Weights of a small mixture-of-experts language model, trained from scratch on English Wikipedia: width 160, a sigmoid router.
Below are experts of layer 4 (counted from 0) of a mixture-of-experts language model. Rows are named router (the router's row for the expert), gate (a neuron's input weights, with its number), up (a neuron's input weights, with its number), down (a neuron's output weights, with its number) and show model dimensions 0-159. Each number is 50 + 10 x the weight over its row's rms, rounded and kept within 0 to 99.
Before each expert's rows: a language model's description of what the expert responds to. This comes from a sample of Wikipedia text that the model never trained on.

# expert 38
It responds to: Hyphens, en dashes, slashes and plus/minus signs, mostly between digits in scores, year ranges and ratings, e.g. "2–1", "2/5", "2020–21".
router:51 69 40 63 37 60 43 52 62 32 43 67 38 42 63 51 42 64 48 31 43 34 58 42 50 53 71 48 67 52 35 47 50 41 60 49 57 54 69 44 27 34 54 58 41 48 34 60 58 44 54 50 55 55 48 61 60 36 47 56 45 46 45 37 47 35 43 47 60 35 56 42 47 60 34 56 41 42 59 44 67 43 58 42 67 54 36 47 59 40 38 45 38 33 58 55 49 39 45 48 57 46 53 32 44 53 46 47 36 49 67 57 48 58 52 53 45 54 36 45 44 48 65 61 49 47 46 48 45 64 48 51 57 33 46 52 65 41 47 55 51 58 68 49 66 52 68 71 41 63 66 47 31 63 50 52 57 66 54 35
gate0:49 46 51 56 38 54 46 38 50 47 40 40 43 42 50 65 54 48 40 65 57 64 51 40 65 43 37 33 37 59 56 39 71 44 59 35 39 48 56 52 59 58 41 52 42 53 49 68 40 54 43 49 68 40 50 58 41 65 49 48 54 49 52 42 55 55 36 35 54 64 47 55 59 24 38 72 52 51 48 60 37 56 49 38 50 59 54 52 64 35 68 54 51 41 52 58 63 61 68 52 39 55 58 45 55 47 64 46 37 47 37 38 53 54 52 50 36 64 49 39 52 37 49 47 65 58 46 55 40 53 36 37 54 52 54 60 40 56 87 59 67 28 36 49 62 44 52 68 42 46 52 51 59 45 44 59 63 50 41 37
up0:60 47 40 35 55 56 43 54 49 66 60 45 46 61 53 50 60 53 55 32 32 37 42 41 60 49 44 53 69 58 62 56 56 41 66 45 54 34 54 49 50 27 58 62 51 63 54 48 34 46 53 36 50 49 57 61 64 47 57 45 56 66 52 65 41 31 38 60 49 58 60 49 49 46 50 62 63 63 50 50 34 64 34 59 49 47 59 38 55 81 53 46 39 63 42 42 68 56 52 44 66 50 48 50 44 54 53 56 60 64 47 50 55 32 50 45 57 52 49 36 47 51 52 66 47 39 65 49 32 40 53 49 65 60 70 64 41 57 52 56 50 64 43 32 29 49 46 55 56 51 53 30 49 49 41 28 58 55 43 62
down0:47 60 55 55 75 48 44 49 51 35 42 71 54 53 51 56 55 39 39 56 68 44 67 51 38 53 31 75 69 51 50 50 63 35 45 66 38 64 59 78 33 46 42 60 45 51 59 67 53 62 52 60 40 39 63 37 57 67 31 62 52 48 65 60 59 56 46 49 49 50 47 38 69 58 57 45 33 56 41 53 58 37 65 35 59 49 42 33 54 35 47 53 61 48 73 32 77 40 51 51 49 45 37 52 36 43 55 43 48 63 56 52 44 43 42 52 67 50 49 46 61 44 53 39 48 58 43 51 47 51 50 50 50 50 55 54 42 56 54 50 52 60 37 61 49 42 45 50 43 44 47 48 42 42 42 46 57 64 54 55
gate1:52 58 56 43 54 51 40 41 54 48 57 32 53 61 42 43 47 55 62 38 50 53 57 35 40 45 54 60 42 46 64 47 54 44 58 51 59 40 48 53 51 51 25 69 66 29 66 51 53 47 56 35 56 60 62 27 43 48 75 62 54 54 37 60 51 57 47 43 65 52 42 55 52 49 44 45 53 36 42 24 56 57 61 28 59 43 31 49 53 54 50 17 53 43 47 70 49 49 41 58 37 46 60 42 62 59 37 49 33 33 65 59 44 64 49 36 59 54 47 48 42 45 46 43 57 57 54 59 55 59 53 56 39 45 56 48 45 39 33 58 56 47 44 56 46 46 45 43 51 27 34 49 60 37 39 34 41 52 56 53
up1:52 57 53 26 61 44 56 61 44 50 45 37 55 53 45 48 46 51 36 37 46 39 46 47 52 55 31 61 37 47 37 51 41 59 73 42 61 57 46 69 52 47 59 46 55 56 78 38 36 44 54 29 27 44 72 41 63 61 54 48 47 44 40 37 47 52 50 53 54 46 40 40 47 57 62 51 40 61 40 60 42 38 75 42 41 54 48 39 69 61 53 42 41 48 48 48 60 43 60 43 65 55 48 52 64 76 59 55 52 60 49 37 63 56 34 46 56 61 57 59 57 37 48 61 47 49 42 33 32 60 58 56 48 50 62 64 50 56 56 58 41 56 34 60 51 47 70 47 50 52 52 61 45 50 42 49 36 43 37 61
down1:27 40 60 43 49 44 44 66 50 70 74 51 46 52 46 25 46 68 67 35 27 56 35 59 63 56 44 35 44 52 42 59 39 34 30 47 68 53 38 55 51 62 60 39 48 41 44 53 44 45 66 50 59 59 61 33 50 30 55 56 38 43 48 60 50 53 56 52 39 51 50 58 54 54 61 55 50 67 40 57 61 65 53 44 55 55 44 42 39 55 42 53 42 37 50 58 44 50 48 63 41 42 42 47 54 43 43 51 53 48 42 53 44 61 32 53 41 52 71 51 46 38 41 52 53 60 51 53 45 27 40 29 49 50 69 50 58 40 61 37 44 34 55 54 36 56 33 38 61 46 54 57 44 48 51 54 36 58 60 52
gate2:51 53 55 49 40 53 48 35 61 55 50 54 43 59 54 63 34 33 28 64 51 43 60 45 35 49 39 50 43 39 60 56 53 34 49 41 55 55 42 48 69 53 30 53 50 48 50 71 55 48 59 45 60 55 34 52 32 64 38 49 61 38 58 54 54 48 39 66 65 57 45 48 48 34 36 49 35 69 60 43 73 63 48 48 58 59 43 61 57 40 45 47 55 57 49 45 46 40 67 31 54 62 62 47 37 45 47 45 69 36 48 36 54 50 54 77 63 61 49 53 51 38 49 60 60 54 53 59 49 53 60 51 60 49 44 54 36 30 61 45 50 53 56 28 71 50 60 49 53 41 65 44 43 48 40 58 71 53 56 59
up2:38 53 54 50 54 47 25 56 51 50 67 44 45 67 44 49 52 49 57 36 41 42 50 61 52 33 48 57 46 43 70 38 54 48 40 68 30 48 40 56 41 38 41 53 53 49 61 30 53 60 49 53 40 61 38 29 44 55 62 60 51 49 65 71 41 64 53 48 58 43 53 41 61 46 65 49 60 56 43 43 67 47 53 37 47 45 43 47 42 36 50 56 46 50 53 45 67 40 40 55 37 52 34 61 52 51 46 62 41 45 67 62 55 45 36 50 59 47 60 50 47 42 63 56 55 59 70 51 63 57 68 45 31 39 56 56 65 48 40 46 53 47 66 59 34 61 41 36 63 15 39 52 48 45 53 55 48 35 56 52
down2:57 60 53 67 55 40 41 40 45 64 40 50 58 51 41 56 52 47 13 50 38 37 67 54 53 53 58 39 49 59 68 62 35 50 55 39 50 54 61 62 52 49 63 44 48 76 48 38 49 48 54 80 62 56 62 72 53 57 39 59 47 39 52 42 55 45 57 46 67 63 57 45 35 41 48 55 51 39 45 65 48 54 62 38 46 54 44 40 38 42 45 52 42 56 51 42 42 46 74 53 61 42 35 51 38 53 57 40 51 61 48 58 49 67 48 44 62 49 51 41 57 51 53 41 50 75 44 53 51 59 52 34 55 47 56 44 42 48 50 46 40 49 58 45 44 57 14 52 26 45 43 49 51 51 55 53 53 47 61 55
gate3:45 50 49 52 46 55 61 26 77 48 44 65 45 39 65 71 46 44 35 52 51 53 51 53 43 56 55 59 37 51 44 33 51 57 64 41 67 65 46 49 76 55 37 69 52 62 43 67 68 55 45 42 47 54 41 53 52 53 52 58 44 53 59 49 59 50 59 63 54 55 50 59 58 44 36 47 46 37 42 46 47 52 34 48 54 53 40 53 36 56 59 49 64 40 38 47 40 91 46 30 39 48 40 50 40 57 49 60 43 27 45 64 52 43 52 62 50 38 56 54 66 48 55 65 52 45 36 57 44 64 48 50 36 46 41 62 41 52 47 58 54 50 48 41 57 60 63 43 40 59 64 60 39 58 52 53 56 48 43 61
up3:59 61 50 55 63 59 47 61 34 54 56 45 55 55 54 22 61 48 60 43 47 35 44 52 50 42 56 57 45 60 55 61 29 41 41 37 39 51 58 40 47 50 57 57 61 26 55 49 45 46 49 56 51 51 55 46 43 41 45 58 63 66 45 63 53 36 47 56 36 30 52 44 56 66 58 44 36 67 51 39 52 60 69 41 59 65 49 38 64 59 52 58 38 46 35 43 65 45 48 53 59 43 62 53 53 53 51 42 48 47 70 61 56 65 33 28 40 58 41 63 48 47 51 28 54 47 43 43 59 15 49 51 53 30 52 56 58 50 61 47 55 48 51 60 43 52 44 61 65 51 43 60 54 45 58 43 59 36 66 40
down3:39 37 53 62 51 57 48 49 47 41 51 37 47 50 56 61 62 49 40 52 52 55 53 30 50 57 53 45 41 52 51 47 51 53 59 57 61 60 51 45 30 73 41 27 54 43 47 50 61 59 47 62 60 65 48 65 38 60 34 71 59 36 59 47 68 54 52 44 52 47 46 55 42 55 36 42 39 42 52 52 37 60 57 48 57 52 46 56 44 49 56 77 42 59 63 57 66 64 39 46 71 42 53 44 45 40 52 45 61 67 47 65 40 56 66 73 53 71 33 53 48 54 64 51 44 51 48 32 50 72 56 46 63 47 46 69 55 43 51 64 58 69 38 65 56 43 48 61 36 59 63 49 54 66 58 51 48 44 50 53
gate4:55 49 45 37 62 48 57 48 58 50 56 35 51 47 50 66 65 50 27 52 53 38 47 54 68 50 21 47 50 59 37 53 43 56 56 53 43 62 52 67 51 43 43 38 57 60 40 47 46 30 55 70 49 39 40 51 60 38 48 53 64 38 48 39 51 51 39 39 45 55 46 52 57 49 67 45 48 62 35 44 47 56 42 50 26 48 36 32 36 48 49 61 62 34 39 55 58 38 57 54 58 59 36 41 37 45 47 40 53 49 60 57 34 45 58 48 56 43 44 47 46 51 33 57 65 48 46 31 56 29 53 77 35 46 54 44 60 64 71 59 40 50 50 50 50 64 52 55 32 28 44 53 43 52 47 44 36 54 41 50
up4:45 50 56 66 61 53 68 43 37 41 48 49 47 41 51 29 38 48 41 53 47 53 30 63 66 51 47 50 73 56 46 67 38 64 48 56 55 47 64 47 43 64 37 24 48 41 43 52 69 54 62 59 46 42 68 56 49 32 67 39 53 57 37 55 48 51 48 50 47 32 56 52 52 65 58 31 61 44 57 41 64 68 46 51 55 40 59 54 37 34 57 63 29 47 51 56 47 40 54 46 45 70 30 40 31 42 63 52 46 60 53 52 52 43 46 43 46 45 42 50 38 64 44 47 40 50 42 35 48 45 59 59 40 50 48 71 50 54 56 56 41 40 61 43 47 63 63 59 64 44 61 46 44 55 58 47 59 58 35 44
down4:62 54 58 61 72 41 50 63 61 40 56 54 52 48 48 46 54 43 57 34 36 49 73 63 50 48 42 54 48 54 71 39 36 42 49 55 49 60 62 51 51 57 36 63 59 58 46 35 75 45 26 34 43 45 33 51 54 48 36 50 45 55 73 55 50 40 39 65 56 46 56 44 37 54 63 53 47 53 65 48 45 48 59 55 54 62 47 41 58 64 49 52 40 46 67 61 29 48 49 50 43 60 50 59 48 42 51 42 67 57 50 54 44 48 63 65 41 58 49 62 36 38 65 53 39 57 54 47 53 55 59 38 46 54 27 30 75 52 54 62 50 44 37 52 64 51 34 50 45 53 28 62 48 53 55 59 49 48 46 34
gate5:42 53 40 25 32 60 59 55 39 44 58 75 47 48 51 64 71 56 60 59 35 47 55 39 67 44 48 43 38 35 53 46 39 49 35 57 46 53 42 50 34 48 47 55 50 52 50 45 56 52 42 31 50 55 43 43 67 56 45 47 42 39 39 58 50 63 60 33 49 55 47 49 51 47 40 51 65 54 45 54 40 44 60 46 52 64 53 32 44 51 27 50 43 41 50 54 28 68 60 65 60 60 44 54 52 58 53 46 56 52 56 63 19 40 46 65 48 32 58 43 39 38 41 53 54 57 47 33 39 40 53 55 56 56 51 51 59 65 46 59 38 37 37 57 55 46 73 67 55 46 50 43 47 48 30 47 52 33 60 59
up5:50 42 39 51 31 38 46 65 48 39 45 77 51 58 45 55 55 60 52 41 58 68 45 55 68 64 71 36 52 41 54 63 41 58 45 68 48 35 55 42 63 38 54 54 35 57 53 43 47 44 48 48 60 56 51 55 55 61 53 35 63 60 39 49 56 51 57 34 55 42 59 46 56 45 60 35 55 51 43 60 48 35 62 54 51 50 64 36 50 48 36 54 46 47 57 35 41 34 55 57 75 53 63 39 43 62 63 49 61 49 50 57 44 58 44 54 44 43 54 36 49 47 44 59 49 52 49 32 52 41 46 55 51 56 35 52 70 55 40 58 46 55 41 57 56 47 43 45 63 38 13 35 51 41 47 56 52 50 60 21
down5:46 33 48 32 49 45 53 44 45 49 44 53 49 47 38 38 44 46 49 24 17 62 54 42 54 55 49 36 60 46 59 43 53 37 56 55 68 42 42 45 38 63 74 64 45 51 56 40 56 57 26 48 40 56 34 36 46 47 40 53 56 56 61 51 46 67 37 46 48 55 55 56 49 56 51 38 50 60 55 65 31 48 43 48 65 73 34 43 41 55 78 45 44 48 67 51 50 52 51 59 49 53 52 59 49 47 53 43 55 56 54 60 54 54 44 56 55 42 51 47 40 48 38 40 43 49 52 56 33 57 40 38 59 42 25 45 56 45 48 21 69 48 41 43 57 34 65 37 44 46 48 49 50 65 56 58 50 48 59 60
gate6:68 47 29 44 37 61 53 42 32 42 50 66 38 38 42 57 68 58 48 65 45 50 48 54 57 39 63 42 40 44 51 36 63 46 57 38 50 52 48 43 51 57 50 51 56 40 44 64 73 42 53 65 45 56 56 44 52 55 63 67 57 45 60 39 62 51 62 49 16 53 56 45 46 57 56 49 53 42 53 55 56 55 41 56 42 50 50 36 52 52 38 67 48 36 60 40 53 44 36 66 40 43 50 52 49 43 48 42 51 64 55 55 43 42 49 41 41 41 42 45 66 47 48 48 54 52 58 50 43 62 60 61 64 73 44 38 25 44 57 55 49 36 36 57 58 42 40 60 29 58 45 37 65 57 32 68 31 56 63 63
up6:38 51 57 49 59 53 46 47 78 55 67 36 70 51 51 49 53 63 59 36 69 41 66 69 48 78 40 57 55 45 53 58 52 53 53 65 42 45 55 55 45 60 36 33 38 59 60 49 32 44 44 53 56 43 62 57 60 52 48 38 48 41 37 43 53 52 43 64 58 52 40 54 61 44 51 39 51 75 58 52 53 42 51 49 57 47 57 57 59 53 72 47 45 61 60 51 58 62 69 51 57 49 58 60 55 67 62 61 45 54 33 53 43 64 73 58 54 56 53 48 43 36 49 43 25 57 41 51 57 68 38 34 49 37 47 63 58 59 45 65 45 55 52 47 52 49 39 64 52 51 57 47 41 46 59 57 61 41 39 39
down6:41 51 54 59 27 55 48 57 61 63 59 44 41 60 43 48 55 61 52 48 55 66 48 45 48 58 69 45 50 46 58 49 58 47 54 80 50 51 54 39 35 53 32 42 48 53 53 40 65 45 71 43 63 37 59 61 52 61 41 43 62 68 57 43 74 58 67 48 58 40 45 69 50 65 40 37 50 41 48 59 50 48 47 67 52 52 49 55 64 49 50 62 64 61 46 54 58 40 52 65 51 63 41 44 55 44 31 55 52 47 71 68 43 52 59 58 40 54 37 67 36 47 61 61 36 21 58 41 57 43 60 49 40 58 50 39 45 55 38 57 38 49 46 62 40 63 44 61 47 61 57 51 47 42 41 55 51 52 39 64
gate7:43 75 56 50 43 58 26 53 57 66 49 73 54 56 46 49 49 48 63 35 61 56 48 63 54 40 50 52 58 58 49 46 44 48 39 46 55 41 58 53 43 35 47 60 53 41 40 27 49 48 51 54 63 47 55 33 67 53 33 39 51 34 71 52 38 39 42 54 69 56 45 53 71 58 58 41 51 43 37 29 35 55 64 46 59 65 47 46 43 52 43 48 49 53 35 52 25 61 34 50 53 59 36 70 47 54 54 54 68 46 54 69 48 46 74 51 52 41 54 48 31 58 65 41 55 44 49 57 60 37 43 57 56 33 41 45 53 60 52 45 65 46 59 54 64 54 48 48 37 50 40 48 60 49 59 54 42 48 53 41
up7:47 48 52 56 44 47 25 47 29 61 47 74 48 65 45 65 52 48 44 36 50 61 48 67 51 45 56 48 56 53 32 62 36 45 47 65 65 46 56 48 47 41 32 50 46 56 52 44 42 44 54 35 54 51 64 56 59 59 43 23 52 38 56 52 57 50 46 46 68 40 25 48 43 51 49 43 48 56 37 42 36 50 59 50 60 49 55 58 57 56 62 50 41 37 49 46 36 49 50 51 59 52 54 55 34 68 41 58 69 40 69 47 60 35 46 43 66 43 47 39 40 59 48 52 46 43 60 30 48 47 65 50 51 47 37 48 68 41 49 49 34 49 79 37 46 49 40 46 43 43 46 35 49 48 62 48 55 37 43 27
down7:41 42 53 39 53 66 52 49 48 43 67 61 73 41 47 60 35 51 48 35 46 67 70 30 60 42 37 60 66 40 43 46 59 66 47 44 59 46 46 43 45 40 43 71 48 40 42 40 55 56 52 42 51 42 31 66 46 50 52 53 47 67 51 44 42 53 51 54 71 57 73 36 51 55 66 48 61 57 61 44 44 52 53 54 53 62 62 48 54 47 46 49 39 62 49 68 54 54 48 53 35 41 44 62 43 44 43 51 62 57 45 52 62 60 39 41 51 52 46 62 47 44 39 43 27 72 36 58 39 60 34 47 57 45 66 60 39 39 45 34 40 63 37 40 61 45 49 41 54 48 53 62 39 40 75 44 42 54 58 41
gate8:42 65 60 43 45 51 60 41 59 51 55 45 61 30 48 45 51 49 76 60 29 38 54 51 38 35 46 53 54 50 52 48 50 43 41 63 37 50 48 47 40 63 59 50 31 50 40 66 37 45 39 41 51 50 64 37 49 35 55 46 51 40 54 51 44 32 41 53 42 53 47 55 51 47 45 46 62 58 52 26 34 47 52 39 55 64 62 33 58 63 62 62 47 58 33 37 48 56 66 64 57 68 47 58 57 47 48 36 50 50 26 53 59 42 35 59 50 43 43 69 39 57 62 33 47 52 44 67 54 36 56 51 46 40 42 49 55 49 48 71 45 52 69 55 48 33 53 65 26 54 48 45 47 46 70 53 41 51 50 43
up8:44 55 65 53 41 43 53 66 58 65 45 42 55 54 57 53 46 54 29 38 50 65 60 63 48 50 56 41 51 57 53 47 44 39 56 77 51 49 48 50 48 84 45 63 38 40 61 57 53 38 37 43 63 47 36 39 43 56 69 60 46 53 55 42 37 46 51 48 45 44 50 59 37 54 50 52 62 42 42 46 55 54 66 56 56 46 62 56 40 67 39 53 46 72 38 47 53 28 69 48 64 58 53 40 43 69 60 45 59 39 56 51 54 59 57 45 40 61 47 48 24 34 47 42 49 48 67 55 67 51 47 56 53 36 50 55 74 47 52 67 42 48 46 58 36 46 41 60 35 55 36 48 45 58 62 46 36 49 44 39
down8:51 44 54 42 46 59 62 37 37 47 34 45 58 57 50 42 38 58 42 59 41 69 48 62 47 41 46 52 56 56 53 39 85 48 54 62 58 48 55 59 57 52 58 38 56 51 32 42 52 41 55 68 27 56 51 62 33 41 42 62 47 48 67 54 59 45 52 47 68 47 66 47 25 43 35 52 51 65 52 52 45 62 40 58 62 47 57 53 50 56 52 51 49 56 40 58 70 46 40 51 56 45 50 62 49 59 58 30 60 36 71 58 57 51 31 32 33 51 45 57 45 32 51 51 51 52 60 47 43 46 43 60 51 46 50 47 39 47 54 53 42 59 53 51 29 46 69 50 45 58 44 45 62 30 49 67 68 57 59 32
gate9:52 52 59 50 47 47 36 48 67 47 28 62 58 69 35 61 44 71 62 36 56 39 55 58 46 38 44 50 49 66 57 32 56 54 54 50 35 50 11 60 62 46 51 50 47 53 54 41 41 42 54 43 25 34 60 53 55 56 60 68 57 67 47 56 51 54 47 42 65 47 37 63 56 56 35 33 43 33 45 52 55 45 40 44 62 43 42 44 57 38 43 55 40 53 55 45 48 53 45 44 44 60 46 54 46 41 44 59 52 85 48 43 59 46 67 48 38 56 55 58 56 53 51 61 50 44 49 40 35 64 50 37 47 53 46 46 50 47 53 41 58 46 52 48 61 38 40 36 43 50 61 48 59 44 41 47 29 59 34 57
up9:49 45 39 50 31 46 37 57 40 40 42 53 54 46 59 50 58 57 61 57 30 64 41 51 52 56 34 66 47 46 47 56 38 38 32 52 61 34 68 48 34 47 29 59 55 59 40 63 84 47 59 33 59 53 36 58 35 51 39 45 51 25 45 58 31 53 49 60 48 50 48 44 44 41 52 60 68 39 43 49 45 43 44 61 42 40 42 59 35 48 35 65 49 61 37 72 49 49 48 56 46 43 38 60 50 50 53 54 43 39 49 44 57 45 58 49 50 39 39 29 55 52 48 48 50 37 56 65 64 39 43 59 35 56 53 52 51 50 48 46 42 47 55 51 43 62 43 47 41 60 58 27 30 59 55 43 58 56 65 52
down9:36 65 39 56 39 61 32 42 53 45 25 53 57 59 46 55 55 65 37 45 36 63 46 51 63 47 30 42 49 51 67 39 52 53 50 56 43 37 40 46 57 60 37 56 46 51 50 59 65 55 23 59 53 55 54 61 52 60 42 39 69 40 41 51 54 61 45 56 51 37 37 55 47 60 60 43 50 32 50 59 39 58 42 54 56 53 50 59 46 45 67 52 42 68 39 58 60 45 36 50 39 43 58 46 62 58 56 60 61 35 46 45 44 57 65 51 56 60 45 43 60 34 63 60 54 49 46 34 53 44 58 37 47 41 35 46 43 60 48 69 48 58 40 63 57 60 45 27 46 69 31 43 66 48 54 44 60 55 35 68
gate10:41 51 44 56 48 42 49 53 44 68 59 46 33 39 52 44 33 56 46 57 63 52 43 48 39 52 55 50 47 43 37 37 51 42 50 36 56 49 55 45 69 41 55 49 55 44 42 63 36 59 51 63 59 43 53 64 62 39 33 45 50 42 45 58 68 46 56 55 23 56 54 41 50 63 45 32 51 48 46 41 27 57 52 37 53 41 54 31 41 38 40 45 59 38 28 48 31 41 42 54 61 55 57 52 36 60 59 45 56 58 51 61 54 75 63 49 49 30 36 40 50 42 47 56 56 46 39 73 49 39 58 39 53 54 44 60 37 37 38 57 41 40 37 57 54 55 37 43 41 64 45 63 63 46 51 50 63 42 72 39
up10:64 48 41 41 38 59 62 46 55 71 58 56 63 65 49 51 57 59 56 49 50 43 48 68 33 59 37 49 57 69 40 49 37 45 49 51 56 47 66 58 71 39 42 38 30 52 56 46 46 47 50 66 53 52 54 44 44 40 59 62 37 36 62 25 27 46 43 51 55 53 51 58 40 37 55 65 43 49 46 47 58 40 52 52 36 55 64 44 67 54 51 64 46 59 57 37 50 57 58 38 49 65 46 48 63 62 36 64 60 32 63 37 55 37 44 35 50 59 59 50 43 36 60 49 48 47 65 45 51 62 39 45 53 54 54 53 55 55 55 51 53 54 55 35 35 56 47 28 56 49 41 37 56 44 44 67 41 69 36 34
down10:37 57 47 51 40 52 58 43 42 54 61 63 54 56 41 51 46 57 53 77 57 46 36 58 61 37 62 34 49 57 29 46 51 52 49 26 47 43 67 62 58 56 52 56 46 48 47 51 50 57 63 61 55 59 59 43 46 58 50 55 57 55 47 46 39 66 79 50 54 66 34 42 48 43 38 61 64 46 55 40 52 50 42 53 55 27 58 81 36 58 45 48 50 29 42 53 53 39 49 57 30 49 38 37 62 44 54 54 51 57 52 42 48 41 59 50 50 41 43 67 60 46 80 45 55 43 48 55 35 37 50 48 45 42 85 55 45 41 47 45 45 61 53 53 42 47 46 50 39 42 51 50 68 46 57 54 59 48 50 47
gate11:57 56 42 50 47 43 62 49 43 54 49 58 44 60 61 36 37 40 45 38 47 48 54 37 43 54 31 41 40 39 41 51 46 48 67 50 57 38 51 52 44 30 51 47 46 47 41 55 46 48 52 58 50 43 42 65 56 56 54 39 32 55 40 41 60 75 71 47 65 51 28 56 38 56 61 52 50 56 62 47 49 59 65 62 59 43 55 57 52 36 55 56 45 54 51 54 35 44 40 58 65 43 42 45 50 59 52 54 52 41 72 63 51 46 44 42 36 48 44 45 56 48 60 48 45 39 62 47 32 64 63 60 76 36 28 63 42 49 35 48 45 35 67 51 33 17 53 48 62 46 37 62 54 44 63 49 43 49 44 61
up11:46 54 58 39 52 54 55 43 66 56 37 43 51 38 39 47 54 46 43 60 59 47 39 53 61 44 44 53 50 56 41 73 61 57 59 37 47 43 50 37 73 60 58 43 52 50 28 42 51 51 53 61 49 65 53 31 44 44 64 51 47 44 48 39 38 25 23 22 63 48 60 55 39 46 69 43 56 56 49 35 43 59 51 36 49 70 54 57 53 41 49 45 68 55 70 35 54 65 39 43 51 44 56 41 64 50 62 59 58 41 61 47 49 49 50 53 48 32 42 47 41 59 45 31 64 56 47 58 52 52 44 52 57 55 45 46 60 70 47 56 51 35 44 54 57 61 43 38 50 39 54 34 43 54 42 51 25 47 61 41
down11:72 47 50 44 29 57 52 57 64 52 65 54 42 56 40 45 55 64 54 56 62 51 51 58 62 49 49 59 60 70 54 54 46 53 55 61 53 52 54 32 57 57 52 58 64 47 55 55 75 43 68 67 39 39 47 47 46 32 47 48 67 40 57 58 55 46 38 59 49 48 48 34 71 41 50 64 32 30 64 62 64 36 45 48 41 43 65 50 62 54 57 73 48 64 40 59 41 57 50 59 34 47 50 26 32 50 51 56 67 61 49 44 58 56 45 28 38 53 33 59 47 42 45 44 52 54 45 50 53 49 66 48 31 63 63 53 52 49 69 48 50 34 53 59 49 53 50 60 57 47 41 39 53 53 51 56 49 49 41 61
gate12:47 70 49 51 48 59 48 50 43 64 60 47 43 61 43 45 30 48 58 66 47 56 43 67 54 55 46 25 52 64 54 40 53 35 53 39 55 39 68 49 48 36 57 59 58 52 60 32 56 44 49 40 47 60 51 46 47 53 52 47 50 35 40 47 43 64 62 40 52 73 45 54 55 42 52 42 67 61 36 54 28 51 66 31 65 67 50 48 48 55 61 48 60 50 39 70 46 45 36 40 55 37 52 49 31 41 37 72 44 39 33 56 64 68 54 43 52 65 30 51 51 46 56 62 69 52 56 50 53 49 79 46 44 45 53 59 62 57 47 33 48 43 58 58 61 44 57 54 55 54 59 50 56 48 54 53 63 58 39 51
up12:56 50 29 42 53 63 47 43 59 54 50 38 43 41 64 42 50 36 47 66 71 62 57 47 35 59 40 44 35 54 57 67 50 56 51 56 46 57 53 45 33 57 56 50 47 41 55 58 60 34 56 52 46 43 66 53 46 50 48 50 47 50 33 71 58 31 32 45 55 40 53 55 66 46 54 40 57 41 60 48 57 39 53 53 45 53 43 56 68 42 50 46 51 47 51 52 37 34 51 52 37 30 49 41 59 21 42 63 40 41 50 39 32 45 48 86 42 75 56 48 51 57 43 51 50 65 29 44 44 33 48 54 43 58 30 38 47 61 49 57 38 59 49 49 58 42 66 48 53 49 49 48 50 42 40 44 47 63 49 52
down12:52 72 55 45 54 39 39 59 45 36 52 43 52 64 50 48 48 54 60 54 38 31 54 42 56 60 47 36 59 45 64 61 40 47 55 50 45 56 58 64 41 47 45 30 66 62 51 50 59 30 45 50 42 43 70 42 59 58 53 41 45 34 48 59 65 68 46 55 40 47 68 46 50 44 54 50 39 62 67 51 37 33 64 50 45 76 62 56 55 49 60 64 49 63 45 56 39 48 47 52 48 31 20 37 53 50 49 55 61 36 59 38 61 76 49 41 57 49 49 66 49 41 50 57 37 52 63 51 51 53 56 59 50 61 32 61 54 57 48 58 64 59 38 59 39 49 57 43 71 55 46 53 55 53 30 43 51 48 38 46
gate13:39 54 59 33 55 56 50 46 44 42 40 64 45 51 43 65 51 51 60 67 38 45 52 35 46 57 35 70 55 59 42 55 51 47 22 49 55 50 50 58 37 48 54 51 36 53 26 39 50 56 49 56 50 47 55 59 48 39 50 54 57 59 58 46 49 60 55 46 44 57 54 51 53 64 53 64 42 51 51 46 37 63 52 31 30 39 49 42 50 64 27 42 69 68 52 60 43 72 46 42 52 57 39 47 41 73 69 54 45 48 41 51 34 60 69 69 50 42 50 48 48 42 50 52 49 41 50 55 63 59 34 56 69 50 47 44 48 62 50 52 61 43 48 59 41 56 45 52 41 26 60 53 44 34 48 67 47 49 60 78
up13:56 60 53 72 52 30 43 42 66 48 52 57 63 40 48 62 33 64 45 56 60 45 51 54 62 45 57 52 41 56 45 32 61 50 63 54 39 38 50 50 66 58 51 49 56 42 54 45 49 51 67 39 55 54 33 52 55 40 57 42 43 48 47 55 48 43 47 45 49 55 41 66 51 58 45 51 52 45 57 60 46 61 53 47 46 60 65 42 52 38 79 53 37 40 56 37 39 56 32 60 39 53 51 52 67 49 47 50 53 35 55 77 63 63 65 48 53 46 61 68 65 39 34 60 72 52 61 26 70 27 54 49 44 25 54 42 60 59 49 55 40 51 57 59 54 71 51 47 58 61 54 39 55 50 55 44 54 45 46 52
down13:33 52 56 54 48 44 47 41 51 49 60 63 48 56 54 50 60 52 43 49 50 48 49 62 53 47 49 58 42 35 50 58 45 50 37 47 37 45 38 36 68 51 43 53 57 62 36 56 47 38 77 42 33 52 55 50 38 60 46 30 68 47 63 51 44 60 43 63 43 32 45 60 69 63 50 43 35 51 26 70 58 39 52 47 43 51 52 59 51 65 44 44 60 55 30 47 68 53 38 34 53 55 56 49 75 49 70 53 33 30 41 58 58 57 64 59 54 55 41 49 64 59 60 50 53 43 62 52 58 58 50 44 41 55 61 36 52 73 36 51 48 67 51 57 41 61 38 53 65 59 41 49 46 41 47 29 44 47 53 50